Experts of a small language model.
Size: 8 layers, width 384, 33.2M parameters.
Below are experts of layer 3 (counted from 0) of a mixture-of-experts language model. Rows are named router (the router's row for the expert), gate (a neuron's input weights, with its number), up (a neuron's input weights, with its number) and show model dimensions 240-287. Each number is 128 + 24 x the weight over its row's rms, rounded and kept within 0 to 255. Numbers have three digits each.
Before each expert's rows: "gets" lists some tokens that make up at least twice as much of what it gets as of all text. This comes from a sample of Wikipedia text that the model never trained on. Tokens count by the router's weight.

# expert 8
gets: ")", "=", "\"", " United", " States", " South"
router:085140172143166125105129143141084144093104128093088094161152180127155143152140160143111163122077135114103142146154110142132193166106120139121128
gate21:115129101117160135125122137147119124116098139138124124113128178175108156111099131162131151126134124122120133160099117143125176189141139133120092
up21:140138111156137082095131128127136132131175135147125130137077114117121116154105134086148171159125142130103166135128129082145157065158127150116162
gate22:121138177136130126109119118155125133139138175076083104134111121090181144123124124113138136135117109153133175127153117153129136127156126121144118
up22:131130121146157113122138106145140115175148117096092084149155151127149158134144112101177111129126114131126149127112126140145116127140158087142125
gate23:115129095169109138137090105112089152143115070134117151115116122146112127114172147182150137070141099138061130139122149111105162141105102151152111
up23:167143109132157153168167118080094139072139164167148126109152131114094138140151090143120092149093098149156116093119143094113122177109118115093131
gate24:102086125172132114113134169113152111111091118125155152120106154100151133119153119156111137120123145122143100161111137146142089127136147189138104
up24:159123161111122098136115118137162128143132083083117122126110179092143135120110101159129149158167141131093145128150154128106136136104154078052120
gate25:124105110194144125146082123128134108129122160087105119110148147160112111083115104135114082149107115128110125150123142141144146167093139117135114
up25:155124157086143103107121132125101113117110122093127147159145123179128163116151166154128129111127118126201089094114110140101120098095123159150158
gate26:161097121173115103120087125111106132122150160132068149129147127057169141131151035195103162109133131122066108134088131122111112162171143110136133
up26:163090088155117136114134154102118119142127118126130125129144151118109129100146114131146130118120091131128121111138164093140142123131124119111102
gate27:068135148111161145148121129109122105117151121138133145136155090150137142098198155148153132128096126170130099086162118091138119164128159153100098
up27:163132161117138102128149132140173159111126152132148107105127139095102166163109103129208124135133085126139136142142128106171128139148068113174151
gate28:159160151128191118156116133153113174130147110115114100121112119151127105115126075147109136143112157114131115201139137134143105126135128156107078
up28:118096100111093167110114121107124129109150115163159112119133113054137151146153145128101161118147139098115123102119121164144140102147116095116109
gate29:115115114119148134145154110115112118176129128139160123149149167164123091127138114155100161133129156097161097142117101162135134120131135107151119
up29:156148111101104152144119113112150090120152101161135160171128092108150100131136077145090117122134129140099106118110106158105144155111123090147116
gate30:119108127084106173113116129149152132132127143083173143103163096133164131130111165144169135154100114109138135099099086116063127117169107112157108
up30:106141100148132126116111120119115151151132125142139154097171126128105141102106164200147150140079170139093134153147115139110090141156111123145139
gate31:098139149130096162110073103139127110138117107141118152134126125099095116131148108135110096096121140166127099152104144127142122182142128142131144
up31:088143144124124097146125122114155125142167110120097156181114131101106119105152136131122098102137127140131137118133122146107148162105159125114139
gate32:128126148157109145138129162111126141130119145118089168123107150132107135123104152178133121110101177166152114110152156144113123155149131160099123
up32:100108120132184124104145118130143111143123163154139167148112106117183113112071150081150119145172105101132132152134137118121110097118124137123155
gate33:099104114160123132087100107128092134096118113100153139092103163130138101173139109145135111119151141094145108139113145142157140156152127097158139
up33:098121094120110155122079106153161118101138131136158165130122135150131128174133129119166111143145161119155160125142151126156142142140130082149111
gate34:139112116085141128087139132174144138094149126096134102128188139095175156140141118130165113149140158094145146085144118177160142170079153077126149
up34:138129128121096122107105150171150116131141156120111169150115109136173153096140134104088131104149138158088143112097162129107115136078115118108117
gate35:138112145118114121106104156132141110174164092184138138107149157125115052139168100082087127143085109139129117106101112130131138128152136124138149
up35:106131122089129120138137111127119121118135152137131110141131142137158122139143124150137082134167162133133150089113097112132157139141116151099114
gate36:093117086135119112152132134140139147085137109114161107118110150125160136084136179112159063114104118142125119128135097157122120162114124141176118
up36:091123085125144135139139151104089126134138144137151096158088081153170110106125089090141110105102133129119100148191090153127136123147151124160148
gate37:167086158125119151101152101154127174109112101131116129155138135104160141131128127083108133137159158113192134125111160126135159124139090110117162
up37:076141142097142105104124166149124117084122148148112147128079147102073135150091156146104134124150098152123133148107141115135141116134118155100102
gate38:130107140122111123158099129138143067095110136127132113124097119103147129135119140127144122129141114138069150166097157117129145107135135134139127
up38:109146108170115111130131138109150089126163141129129077125102157137140102114138144093072092089096144167144127107091083185117162156148116131105094
gate39:125132130103085087125180149131126116145116131149106143135106134126147126122105130159125133134124129158107152156140140151139130117141128143140176
up39:130107103129133163134143121155111150131170125122191134133156103144124092123133117134134162153086127113130126123144127127114102128110144134080122
gate40:106160144118198141147100106153085071131199158137104109121120142134086152162118139149152156107137119130133090123087159116131110170091138164147109
up40:136111170182138145134168169108118129132086116131107119122127134138146112161133129126106122120107133125104107126092111140116109165079160132142097
gate41:120143141129133113096077146130132122148118099109111093163123173123187158127157144111109118111134093111148089120091129142099160157118100132074147
up41:129119135118142125139155109118136125134159098113148110078100136130088131113144142131144145175122139127148145139131132151161134077123135116130125
gate42:113117102107151159130110153124140142155154125126125117124128171089156138097147127125123139117089157123119156131088080098092141093093162137107120
up42:124146140106151113098116141107109145109140166110070115112105123149120131125113129161130129129139129112060149139121141147153109126111124130143141
gate43:116114117161116136117142148102144106144183107102110103135138183149130124134114181118124151112102111104129149115156152134179121103138127168116137
up43:107098120175152134116131125113156077137182097100104127144110149117125116089134152128119132160139125120102113128135125145153148129154173107104152
gate44:112153142114108135138113136139109106149089118129161157108129140145115134117100117126165130083145076122114074107106103145130129109142168151106135
up44:109099140134110122132106135121148127155101128145118120120118141096101118121130117136135143178136133137143158187131179134174106172103093162138108
gate45:113132136144084132105105125184097148133113178147148066124101098134148140156122096113152109129116106162097137077137153119158153149128174117114122
up45:126149108110135087139154123131161122085160144140173144143124124113107152166139136144136149096143111127085109149112112156148112103131123143128127
gate46:142136129125076130103099104093145125138112106129139113108118106146119116145125126088139128098126090150089139097109144117140107131146070090110141
up46:114140148091146185133140152106085117102154187136140132118088136125138139135108116128135156138179102127093104093118110136125140129106131134148160
gate47:113106148112122116092140144135138138151105114137166173145084107145131118122133130126134141118134173137123112149127130130146129123172145197111155
up47:146076064122148143143146183116109138145169128122119129131118111118070146175105090137133135136138132110136145134076124141165092146100097131140125
gate48:141165163146123116158191112150115101114119149140163121114099088121154189124155113097105173120117190156091106114134112076135149141143133120122112
up48:154116156128139128116112165125090108099106096136168159127112128128141177136145081089162168137135125102121071133130179151115149109075120147129108
gate49:154152135108149122132096138147110105074131100149169113156090149103158137150136121167107138121087147123125126148143108088108182130155129119111153
up49:108145128143129146138164165112131107161149083141099114109102098135079144140089127117123134131162144152129110115102135120148079135121124105131118
gate50:133120118108137118146133162127117131153110116144106094077150147146175147155144108084064074152151137125110132140144092091149117107148115129145107
up50:103119128134123111097115126099123099119172134080092132154129124119119121140127102129136119144098111137104141130152164130118123120107142169138132
gate51:112125108143140083151085096140085107113107175122109137124143116099090073138133110122129137139121127101102104127152128161147136148168097122143114
up51:105118132119130117142107134144097116101111165113148143101191122117097083111136140132142095137180088130128119124138088147096149141119120151134126
gate52:136140096132132122113136130172159098160080121165148122092128137127112157149148118114101117110116120103163128148119109111131127141114133128152142
up52:135125139089127111105087122124125133157118154140100160142123132177140126135138117108198147102081116071090106086139143154101092145143163136122135
gate53:129151143173114134134119148154106163116105089132100156176148091133117180184189113150134149120129127140141126138091154167157150121147056118101114
up53:133117141126119129116130117091199121045140130122136143117127147136114104095124129148169103143126150146163111130140136129151105136135152142148139
gate54:119096174104123113196183127128138135111101169121102115156111098133164114128159139114167102122128160101078134104072161134096122135118121134119107
up54:137133148148109107149140095129161109126109120116098137126151154119159111131102157116120115165106131106152152101129133124110112127104131121132128
gate55:175111120091111195152136116117124122145118139109158124118131146121183145136143107155118148095118096118169132107119139121151141182186114161135120
up55:156122131113124170143148142116107099087144115186100184097140119131138111143112063147085128123102060148140157125089096146103103139118101147090135
gate56:087116141131108111134116139103194142127128154148115117096107123130081129144067144109136137152121112104136122133144116170132161145166130130130140
up56:146135121122105153144147106115157125119103138129157138109153105167101123141147128131099137122120162146176140153129153129159143134147104108122109
gate57:117135143112105138110117142129166128137131154096149123127107130157164118153147163132147135179121155109098108113135112114126111149104185122098168
up57:134112110080144077140120059146118090086148146155070101090121085140114151107130097123127116153086166118132096130100095132114152137134112091120085
gate58:120080145096109132149142128096119114147134118160109143178137103148125147095129169134165157145071070153157156130139105168142151123101121145107096
up58:088120107159127122169127111086137143109160162103104098168107125165127121131098167078140129148101121139136092168158123134120119156081140141113154
gate59:138115096163085116186119120140092129087120152093127122111118148153153118142120163128127172154107122134141142114137156141164144139159096180161113
up59:094121175125131170191116139137153107148177112117151149122152135111133149110136098149121124111132125120091105097063107127103115174122173138138138
gate60:133110127158088125105124110104145111143132099106122132150126094078188152132146152134123152108106148147111160122149135106154148152175136140092144
up60:158142082089139132140108113137128100097130147151141158125139132138094145076126176113135076100160086137136101119089127124142140132136115095127108
gate61:151110115152099103166145096100108116171122129091162136098116128118164065170139090158164123109082129124117147117107125088157108120185115126139161
up61:159146122110149122164097145089135089131162114132163101139105144137127139151108068136132157136144137152145144147132100129149121140096107153139097
gate62:112134134115109098141123110117119122138130160160084088096122150183128097082157111095122136117123105110164125117142119154133171156133073114093120
up62:149157140146101082150144154136154125125088119098144133154125098126098137139115158134126148146151149142142095121152120149140112095101151157128173
gate63:126123107093183131127124146105085093096161093120106126135099120124105118097128121144129135123137129138143166085127110153127105169121113109107160
up63:097144079102091117167127119129119124155187101140130110102120117166114093110163118165146135126121134106122127107140132108125126139143145136119111
gate64:174152141165161155163134095093117161153139077130146121117108118149178119135202098120162169132131098118120140125135135167171142134193159134126137
up64:144209114100165153150144119142162142154133126112161143134126089151138128114172136059098147101118085168102111117122119147128139107143139101152107
gate65:142132160105128123141074116151120113119054134126125096099113084156137158174092112111156112113070128084091147139104117129179127140154205143127117
up65:063106080119146124103159127154138123178150150097117132079140151130121127151131123160172106108160104133114117109155138133117139120094086097135141
gate66:126116154152133137150168116102145162144134118155138112105108166146152120112129111109164095150145127167132125163099109110119182137158078151134101
up66:165126166156150131166132141094107114165161124143143150117068132117116120143095109118147128165164119117110104141125106161078122130119149138106133
gate67:126150097131118117080092132103146153107104140076122084121080109137119121134145145130156128069115143097122133114111155154103131168108159116089112
up67:127171105161081122110129136096123081092113100098129115126124116148152095125083075121174125119137126087115121122139091131095123124083145123115106
gate68:105176175120136162136134116174166094116093126151148082106146114148116158108177134150178115108156113114142160151147112103120158110158103136139153
up68:119162113083128106076093122149141157143116109128109163088097111170126089141130107145130138087135083139125164126093120128127123112143178113122124
gate69:129071116131118100165129134135126139110142181117111124170115126131123141134155121112140146156170137106158122116121144124164146140118129110087120
up69:165096138132148170134147180111160104171100129125120143100147106131090104142111137147120135124110125119168099120114142122093128137138155150111152
gate70:092124128141112114104135129132133118135093125119101159067092133163170128183127108149130125100145145119132140109083132124148098162141106153124154
up70:155109136136154126111120161139109161119115116145171126134117148128132127110173132139190115120153144102165133101124170106193097161143110130106154
gate71:131141114123108171140169133129179106139147138103134139131122108111118108150128122129119115110115128176148140181163135078123143126156086136141105
up71:159132097071135118128108118115132097110153120146144109125140100100114150125121147128117109102158119137117139162164125160114117147148072104117116
gate72:137138166145147103153129138112124100135148112136072099129133071146169150084087108073192166070116137125074171164141106125179130151141084135155147
up72:134102135091109110102150109137121130097157137145158111138153165124147126154109121110138099130119152152124124154164136132118140083148141147142119
gate73:092133160110107116127095100080092107141133139095131152137097157153151087113139120151096130115113116105138169077101129104117165139175095143150158
up73:130137114131075132118160139128176090096143171130129148154099124131128160150117112087152104122130143095139122210165148135147127120081130088128147
gate74:100131158134152146153165131143123127130134099162119137156089097120178127154135132110125177126122159089133166136101138126131137137133154126154166
up74:152123154151095137144148090134131173139126141165120134139134149115139111103176130114149121138122132192174113110160128123096137142126126085102165
gate75:101167069115149120135123143129126155133129120161156136106141119114155087100138117114159123118123135117141106135133108108164106106156100136118152
up75:113127132135116141158115136113156141098147151203152122150117097094155083152130135094135210165156135144109136134090155114167104130134083113086119
gate76:110095134104099140130138093137153136100154106140146148102103142152053136108149145101109161137108185144166125106053091145115147169125141125121130
up76:127114164101068112107146122121089110170111141123117132143106095134076128108141138151107113130133152120132127107094130143092115109100127129135137
gate77:098104152101151120135104097151125152125146147091098154126135123110129126108120103136142137179165125118113125133153121132103121120154115128148133
up77:126104171165124133108142131115154145104148104087091134102131124156143135144143133130131134114132115155098129109123136078101116160147127152135138
gate78:108157137103123121138142112143165129145095122130146118125125137157159140109144132143116111079149138118135147134121115090100169150110177070129119
up78:138094124151164139135167134125125146097102113073136111186094118134152169138074135142116127169097133124105126154114149144141108131148108139163096
gate79:118101150133105126139115139116142087161165116153126139156080149126183168105121152085177126128119123090129128133099132127111153086158117200145128
up79:144148150164064100132158084149151150152141186083133124105100166127130126095166121122085124126152088085123147142128094093162148108170186102130177
gate80:114107112144106109163156151120125109153135119170140169151162110101136127105106100154121134095139143114133111140079160117154171133138126099108132
up80:113156193107088131112129172129172151142124115124112125131157122094126123146138148111121082135162077137111114112138137150127130118138120130156137
gate81:162153119124106169132138095091146132110165147113130159089111131129134096158134112088160093107120132130108088138122129088131116158121148108114106
up81:102139134119126124103093132176117119148159128155073117138139158115088156129161157105160132144081133123124150103169108122152110130135142128157131
gate82:120150139131100149120128141094076168089169109151124118119109114130195159094104101142158129109105101151108101134126135124123151112120133108159155
up82:128151159129121101183120177125101114110130133172135118125119138123120105111102096150102120133141111087123117158166151111120127104145159112129111
gate83:118112107142131124149096163127108113158128091128157134116132109122115155143135151106139116123131113146123144169158146124177179116151148127128151
up83:145119109145126160109126087131173132155101166131126138109141149114146135132157138104124098125150104128144114113111109164113091136109127157161109
gate84:165113174154135109127156126090162112085160111081117105129108157122178181121122107134096117122135121116033121124113183139161127110136144173073195
up84:120126125097128153130101128116106140155094151136159128102137114131116057127132102146104131152118129172192084142100099105120131123097116122135129
gate85:111165097086148155132122139094140148099128123133122142122118130145134135116145111139137150105129146136088104169123158176106182119117082128134127
up85:128156115149156139129139150151152152116158133153128129128126139104150131164097162126149132186141102127130147125136142121153121141122117133146114
gate86:125106119158109119180161178124104165095118111177077086120172125113152116115145073159120092109101162164130148146162118157116099132159145108133107
up86:192124115147121140156115140111101107132095107143086130151147168117102140157142116161079144120156148135106125082140142134097139145129117140130138
gate87:097112144160134138077135125131100163166167153118124120127100116128107078152150159166087111092122116129109140093110151124124141124158136122117098
up87:138123150143142150069105143142156137117159156138092110115132184102119096155134152133111100102145178163154179102147147121139142060149160125148114
gate88:094123115153145167117130122114095147128175124157152120106097106149155133129124157134139172135165147151119132127123087159113096126134111118123105
up88:117152130130122111127135164141147147143115132121107150150117116114124113143147143092080155139124163118169112066187057151093143129135170159101110
gate89:145100145149147095189126072112133151111161111207135105142162146105088120124151093124115167142086124149121164111158110051098118141159136122153124
up89:146120126101110113085127161122117112133098126100133150124123137171098107148111121154134090115101137098143101132114099123130154155105121124117098
gate90:134136147112125126160128105167117083141106133149123141176112114099125166157159111107160195112142121145149152115195144160157084096138150157125138
up90:138096136151132189107146124140147152087118100147155106136160159130205144134099142102112095148172147127099107134136120148088092114108112120119098
gate91:115134146135134131119169138128071131114100099137106116146117134117147140159187160147100154141105157164120148133158132161099133138115114130113108
up91:144094114155174125156134120121129110137156091105128101120133103133107100140077140128104093121116105143135121159106106127148056163124119121139107
gate92:125094135095117172134132109098138133121140118160117151133109135121105128106188115136141175112173158133137146087127091155162146103115110141135102
up92:152131154132139119135120142076109102121158117146127153112130110113173126130120117122108103170123071105112121170150134111122139182159161143127141
gate93:163096186084161152155118152094102103120140103100159148128090172154117118110134126144174126131136130106133091118120114110087102104126111139127162
up93:171104111100116135154121146149160133181095148125117120128173082082090153122127137149083074092124106106134125081140127124143139165104162132115123
gate94:071171117115130125120147158122169110112123122126104099134101075147097121087166139173153120092108114121121130152138160142110132154175157117115144
up94:117151143145092127115068128157113147117097131136142148122132129137141121143100148155143147109142132132131116150153152111110152140098126137132132
gate95:110102150126167133116110158131191154095113139093149129121130134118133129144144106096156124144170099082146127138141119125102118135115129123117093
up95:076097108100134107129105059147112141106167131147128110136166165131136116101169108104124138100132119141139155142147100114138115122161106072144109
gate96:129114083140106127142148116082125150079121114109130141147133104112130124136120122085145203133094122108115140129156145144152139127160117140116164
up96:087129146147147134108122102144135116108120155118105121145116128095113100138127124138150173132136105101130123087153132147129140120147075124089117
gate97:119134147108119122113130192148085134123086131118116138087162100112129158141138084169124123135108099123113136147140131133121115104085159115117107
up97:118126110147119179148096076101144120160122105159148125110114112094143110133150152118144150114123139117146108127086150141105160141138138108083111
gate98:118168153152163102131154137149115093116142094125127131151142122146146099163136107134151105124122195152091154108113139100112139107153138155130152
up98:123137120104152128115150152160129126126126101176137135105127137115111095096096110144118166107053086148082129094099128090169141126118137134101131
gate99:072166092081110107087136134142179129147128144092132095119139111138130129136115078102127147115066096126127159152128122134135104181140074148142183
up99:182153132107054111100107149151106163080059115156135144121134164110152088129149141118103111148136130110148119095111121128120095092108077121126116
gate100:140091154152136110128161174135118169119120152144130132072101115138128135164151104126142121150121110125143090106138130110129104133141104173160156
up100:121107151136137101144083127140098151091119118144191127114117096170085117133131122105087084147107143120115101135136153130151109125135112145115132
gate101:128125130098175130122117133127091113145109147131149093149088141108185130161124096113127113105091109101146135116148159113148141155179146123100105
up101:149127122150174158130134119107144098093153136121143116129125133127114142131142111146135151085168143108142133114109145123105078155086132095141122
gate102:100109139131103114125137131119112141088127084086111104179148093103118128122136118119126151110112122129078135099171171132164109151121081140135127
up102:163124114174159082129182103152079103141096121108121148156142186118137156112145124111142133133154113152137140113114199106113080089133093121151140
gate103:088154103142111140137064144179087084103088120139156121133134144152186097152152144147100135123097141132100105084095154092113144121119133124076122
up103:124094111176103144095099138150097098074129148108135117107159099158136120140105137131112152170101122125134116162152128189112111110132150102096108
gate104:138139100113102146159136123115116161140054116172119069105106149148115144118115122075127146114175147130153130134104114177135130126192089109159118
up104:169118159108137130103124141137126094111148124139122161104167111148100128121139105133118076132079110112116119130136064124107148124119174135132137
gate105:120120127127132179126100113141125150132099122089123128119124125129170146123149154108100170113082135126171136131109113154141150098173080111132131
up105:124104172145178138125113129183107123098119109142145128112121115124099118091099099131103115146086136138141117119123129128088131095139121100122113
gate106:127137109133127119121128125124113117139140173154123118136137133125108157122114131152134138080094128132129129085116114120135106105124177104108135
up106:106136118093159110153147153144133144132141087122165135118143100134150122121147145094128106151146104158083171141139169098125129145130112126137148
gate107:088097113092153142106083113113136075179131124143105139119161093135134130167145164133085109089142112057156217142144154137163140158157099099094123
up107:112139147135111115177138125138082149106125118106142136108095174105099130146110098156149120132125154135105092115149077122105153083077144183172140
gate108:140133125130188146128148115109115128127152086088122112105114091112102128138099150159149125095107118094125128149118117117142155160103120100163142
up108:100095119149134092074137105093184126197105127100136183135130119124145144099154135107127148142114138138091124093106093127132116145067100146102155
gate109:108116080155134137111101105137142167113154104165139147097130137132130110131139103122149116136109154111129128154130112169154124163122084128150152
up109:164149095181133131143122154112139137121107081137119140119104148143152120134149094141090128119147131163108118120118110088133115104134160146124157
gate110:151120117109107134118115114115147126139120116139147140166092133117141148121141066127137144131154095164143192136101105144134144134125062100171177
up110:121119146160106136104111104109127151124168151084123103151180155155128111123151160109112137128088155116077096124106104126137127123142146083115132
gate111:099137135089146133110157140117100111100141137144132100137094102155125110166097106137148149134140082099123140167145124120123142144071126143134168
up111:138102123148096088092119132133107132107162154131108153133102157136154122139123121148165108116122120133100065126140099119112143101117108153150110
gate112:110131106091119095131119115163163124112162130090186110109100135127110142153139123159173124079145125118160150158065121126131129160123083147111160
up112:119149100194156118140130160137089121148108126149120127107082146106163120170141115130163136115099115152132109118141119142138111086147161121140115
gate113:162138134133143122157144149079132156117127126124074139105151124083157107122151070141119148164103103130124117147120118167136136109110090106112106
up113:139067136156112147107154139110093116133084127079148107121114118117055195152133127157110090130155170151138136101133108144118155160136125138119117
gate114:110125145166124183159106131107121170132103144108141116158138156107183149138117105131106117148172156123104120113148127138180165110115101127134129
up114:073120162165148109125178117081165134136141139103103102154122150160110095124138142104141096101155131094124148142130136123112101148125085168124113
gate115:127103132100148094105132061099112116117109082126127084113123176162103139138177077151143150121138114119114151111135144159170158158114145134141151
up115:105164133122124060122142096149132135124107124125128144118091133119099098127174122154165122167137144082076138108078125120136104132111109144126152
gate116:131089097148122150076075128085148167106149119166155142160096119160118087091135145176172150118182147104119114143108096145136125116123142160135173
up116:146112167122092129192114062147098098166112143113105104119130132148161092141136125178124068149074109165116158110127154118142123119107170111173145
gate117:107126091143154169105104163138125127148079200118143145120112149118155148060169123106135126127131141108176113131150076177160132155134155111066103
up117:133108137138173115089143135136144120115099071141103100131091146184098148096120148145155135133139122141118139156124106124112139119146133128128142
gate118:111091144137152154133094167124123166153102125128155123117155130174109124120144154161177132116119149114145136133130138092184115182082129101152132
up118:150107101135127098129137142084106132149106098142152141158105133104146130102158110127099170107155130152127174145142139103157110172140079095115120
gate119:127103152107153129104154127093131097140129118143119163081127131157106150122110130151171171118159098118108108171141102151126133135136115115101083
up119:110112175094155123098125114112114125095128146136106159102124153141109150083107090124109154104133113145092136148144107105086109125165128152085115
gate120:127128120096144161165111140116098141183125143134160112068108175142109143133135143128055145148131104101115089116080163134118150122169098137127161
up120:144148158129079076174106098094096127149163147127123138097110116102125134104146139158122111222119070122106112148129126111106117145142087153133134
gate121:102122092105117125128165135164100160138131158147114166116123118123164121105093121107108120093131112073105135156146116090097123070141097116117149
up121:133129162090097122101126159164146144130137157111135179115109106061189122140136129141124151147117141120121112114118133124101094105104111098112150
gate122:134127139136124142168104143112131079132115098094139099087110158134144168123080137125112128132176097120133120099126121095080119147128127130125142
up122:162121106116124145116135100107121125151115053150177167096140144149087147086127108096166133124128093132142115065142154114156118116114134134102131
gate123:143113175099164103159115160098100110099166098135134131142077114095135194121124118117075182101100138096150123124156108146129128106101121131087086
up123:159146150131142106116115173101121082103119115131105141128112110103120152136081121100149148098106122118084112100125096140154155065087102119109121
gate124:117099145148151156150135137161162141118121141119155119121141115142107138126097143164186120125114135122135118167182119099130164116110176117167157
up124:175158124134137110112142143153142120147103165136175105138142107106107129126116127157131113097129108132153139118151119149087160146155117143128116
gate125:105127160168116112123061155113147124158110118090130135147075173161142163113173081188105133130140146114131154168155099133144089110115143098128140
up125:148089132171125125142171102130099129146126143065104134145122136107098143168077143152166171118114132110092142114135122124117105105113108157124111
gate126:124137125168146123111125128120146146169066125138116204156147093151188112126131121104153162132114151122127027138098149100119174104082125140145148
up126:129191128110119124172100137142148153108122142132118099130141126146111156101178137078094136121122158118154073158102132171129122111114134166132087
gate127:115148075141140143161126183130128147133111133140132110105118111099134104121121137167129163120113138135104094104125096106099094143136155139092145
up127:083171118123108116149149109150138159117105136134181153122114159111172132140099123153111139152115152145132135118136114116115130113132128157126142
gate128:118131129124116116171120125101105113117169139151133097107078110146096151127134137111109138099079103145156103151126127139128135164144117095130153
up128:117144127086154100114094126146149144088149139115131123151133124147144086152166113128107088117143183098168106128134105097118130152135145125166122
gate129:126094092148135145141148124120109118132133088133097063118131127150150127105130140126156143138094138139132126156131162136157086122120135131130128
up129:117138105121123148151099092116151105129183114124134174144139172118145119135099087102111074121156141107127137149131111122160077087134136113104133
gate130:123107120144126119112086145101133118132117147142142158134121115139151109106142105105147062153105164123128115124150119101141123119151152147112164
up130:127093104130142125121128067135103132091143070083125143120136126111107139142113104108167116149152144109142146115117100139127121105093115075123059
gate131:126121122130126142132129154121087127138098119111149145144122144112150108101144117122166148124169142118145115138135132147071164136172112126131097
up131:126165105090140114111133126163131107117107117178134146164141129145140159165106168119135113151100159146111141142121147098125090101136119131104121
gate132:128125134125102107121145168109081150112093077115129121160100079118174127141092085112139119135089154121142107142127149126118146129130087143117114
up132:145105078085119143154123166153074144104135111125153152148114102147112146158074125125130118126139178097133095143106153123082139112151084139128124
gate133:123125117110092102119102104133159138125139114130104125085137166128143135138136123123157137125128091132147174144140133119162117116143102157091156
up133:099135122079138149134086159145152133134101128078169161158113109119157107084131137155124133090111180112165155119136125154095158137121162117149123
gate134:096159127155147131144123109124108153099147145169134157146096143157109132116116136108134093114107132119118118125094102101153142135119156153153109
up134:102120136110160108130089167152126151116133129134115134119133126125143147143098101160101101125125084140152131119113138151138137119122068125124105
gate135:125203123080090095141130095130144100079156115124147127120141151147121152099145099105140095160146127119140124141103091093110137120122118124137194
up135:133135186111118145127131130123131143106091184115146084141116163121148127134150114166095158165185140127129122104143093135103116081134135142125123
gate136:147165103146121098127164133094132147169120110132074116142128123113144146114109124149113124080123123144125094117142085146127102137136137111098132
up136:103136117119096128089128083149129123146112100153143146151122156151141115150101131158139085139168141136149165103100164099068101125159136143174106
gate137:096119095132181122116104095061134116149098151100134128147079118092100151119108146124111138126098133122132170164177103077148125145140075134092144
up137:109124141137180123085122093115088122106119135127120138118142137136133128140130102127141112103112138119083086118087156136111125120142158185105113
gate138:161124090117135150165117122116103108122141091063142155102128135166143126136136105126160127091096197086166096130132149096148114112127149133117123
up138:085130090127124131162119155148125133162128097107158121149113140173157124115133113113148115088158179102112129149113157091147131150110177109084136
gate139:094135100109099111134144120105139131101123125091145149144139138172132107129145107131126184101127174115081135143151178096151138157159115128121143
up139:131111140123135119092130111141131145122120139118136121115141133154089146116142157127111089131131110114150129091114121114140146126153116129125106
gate140:169127159165134121098177140171114120159127108123079088105125118125162143140110096115118183154154115159183109109133138114122077105154092156117153
up140:121128137147134155110130149144149124106184144130169130107136113137193172125102121139155121102145169143083139130081156133113138098124115143111128
gate141:088100109126147163122100101158107131164135148114129108119117111177155100160139180137133169111125130120144150115140119157160144089145137156142145
up141:117097156155121162147146092149120147139165206090122119124099131141138145091095153134180148170154127124178159143090088157120146095104147111141130
gate142:152174128127102094162125143119136156144163120154161131115121155108148131100158096094126124108119117139141175116142150119157137125117138109132131
up142:138095143122174141138192101138130149155146137105126146156136147124124119127088116104186166083077136138113137180162162135142125127112133144141103
gate143:194113121152126146070099134125118092195151135126176118161088154145164155166151135107091132103164097161131133133114128110137108118116112095092109
up143:152122150109160095126128133108122142091128111174130154144106149162114137129124098152129141163116146117103123155129158088160101134186121147109121
gate144:123104138097135119137123166112133145083114146170165099107127115151148110156133143138143133110137192150140127092173170138187109085129072116107137
up144:111128108148159166110160096157100112166166091085103122124089129117176134126139137128099139128098121133169131210137096147114123126165123138171135
gate145:138080143113092138124127108122139192113088105123145121097149117128169158125158087102148144124127130100130116124141130168128152135118129115107155
up145:139128123113096140101151139175166139114132078147132110145142129132119148144139166168156141159088137157073141137043107113150122101135132093120143
gate146:069169143146129122138136144113125097140115109106093129137120114110135096137121159122136133116116141131101099153120160100110169151084069122104127
up146:152147141138193116134135072130103135181145175148087111100142123134104167113122144141107139148134117101137171157114147095130150133126066140146117
gate147:131098105113176147129143105082105139105107153102157103135107102138154118122130097160089134117179139110201109111136152173133126132129164152144142
up147:119111097135164146162155102141131136145169088094137188122182136124133116130144122112132129143173159133129123104119153085112150163132186118104123
gate148:117111156111132128089146149152150160100121136106157114135155098112189108144150115112098148104132189134117084150147148111153131147148147171113126
up148:117115135122137134154157135143116142110141147120132079107115103124103162120106152130120090123157136128109112128126095126123166125122129108134141
gate149:138151142122105098138062096128159126113097127115090163154141109106140141123117155095161144108092150146109108093114112142134127129149132152111113
up149:154142148177147100085076093110111157104119158110124137162102076143156159112178163190127141148104123146103155125101107163107086156106175200144120
gate150:099136161140121120145106107132149150111091172115185110113098135142134073140192105152154180130088089122104142121151162077119141108113135164138151
up150:088145146155159144121101116165112117141135116132156143166147118111138122134152160154157170101074105088088129119135139141136153156133155110143137
gate151:147160155134084127157161139114159123145159061143128137097078125139131145093117113123135128103085155154067102126137116162125102120117112156092109
up151:133072128135132153125147160119109158116110112165137133148158125122104103115099146122131120105122123115159134164160144136098135118110126121126084
gate152:115123147141142108099107138116161135141097136138112119096113123136158056115162136129154155122128084109083155130107121134166137158154111136093149
up152:135142154137132125152094109117106125115097145141149100159128125107135101135144152103097140103133145132170095149147127135136135120163150139155113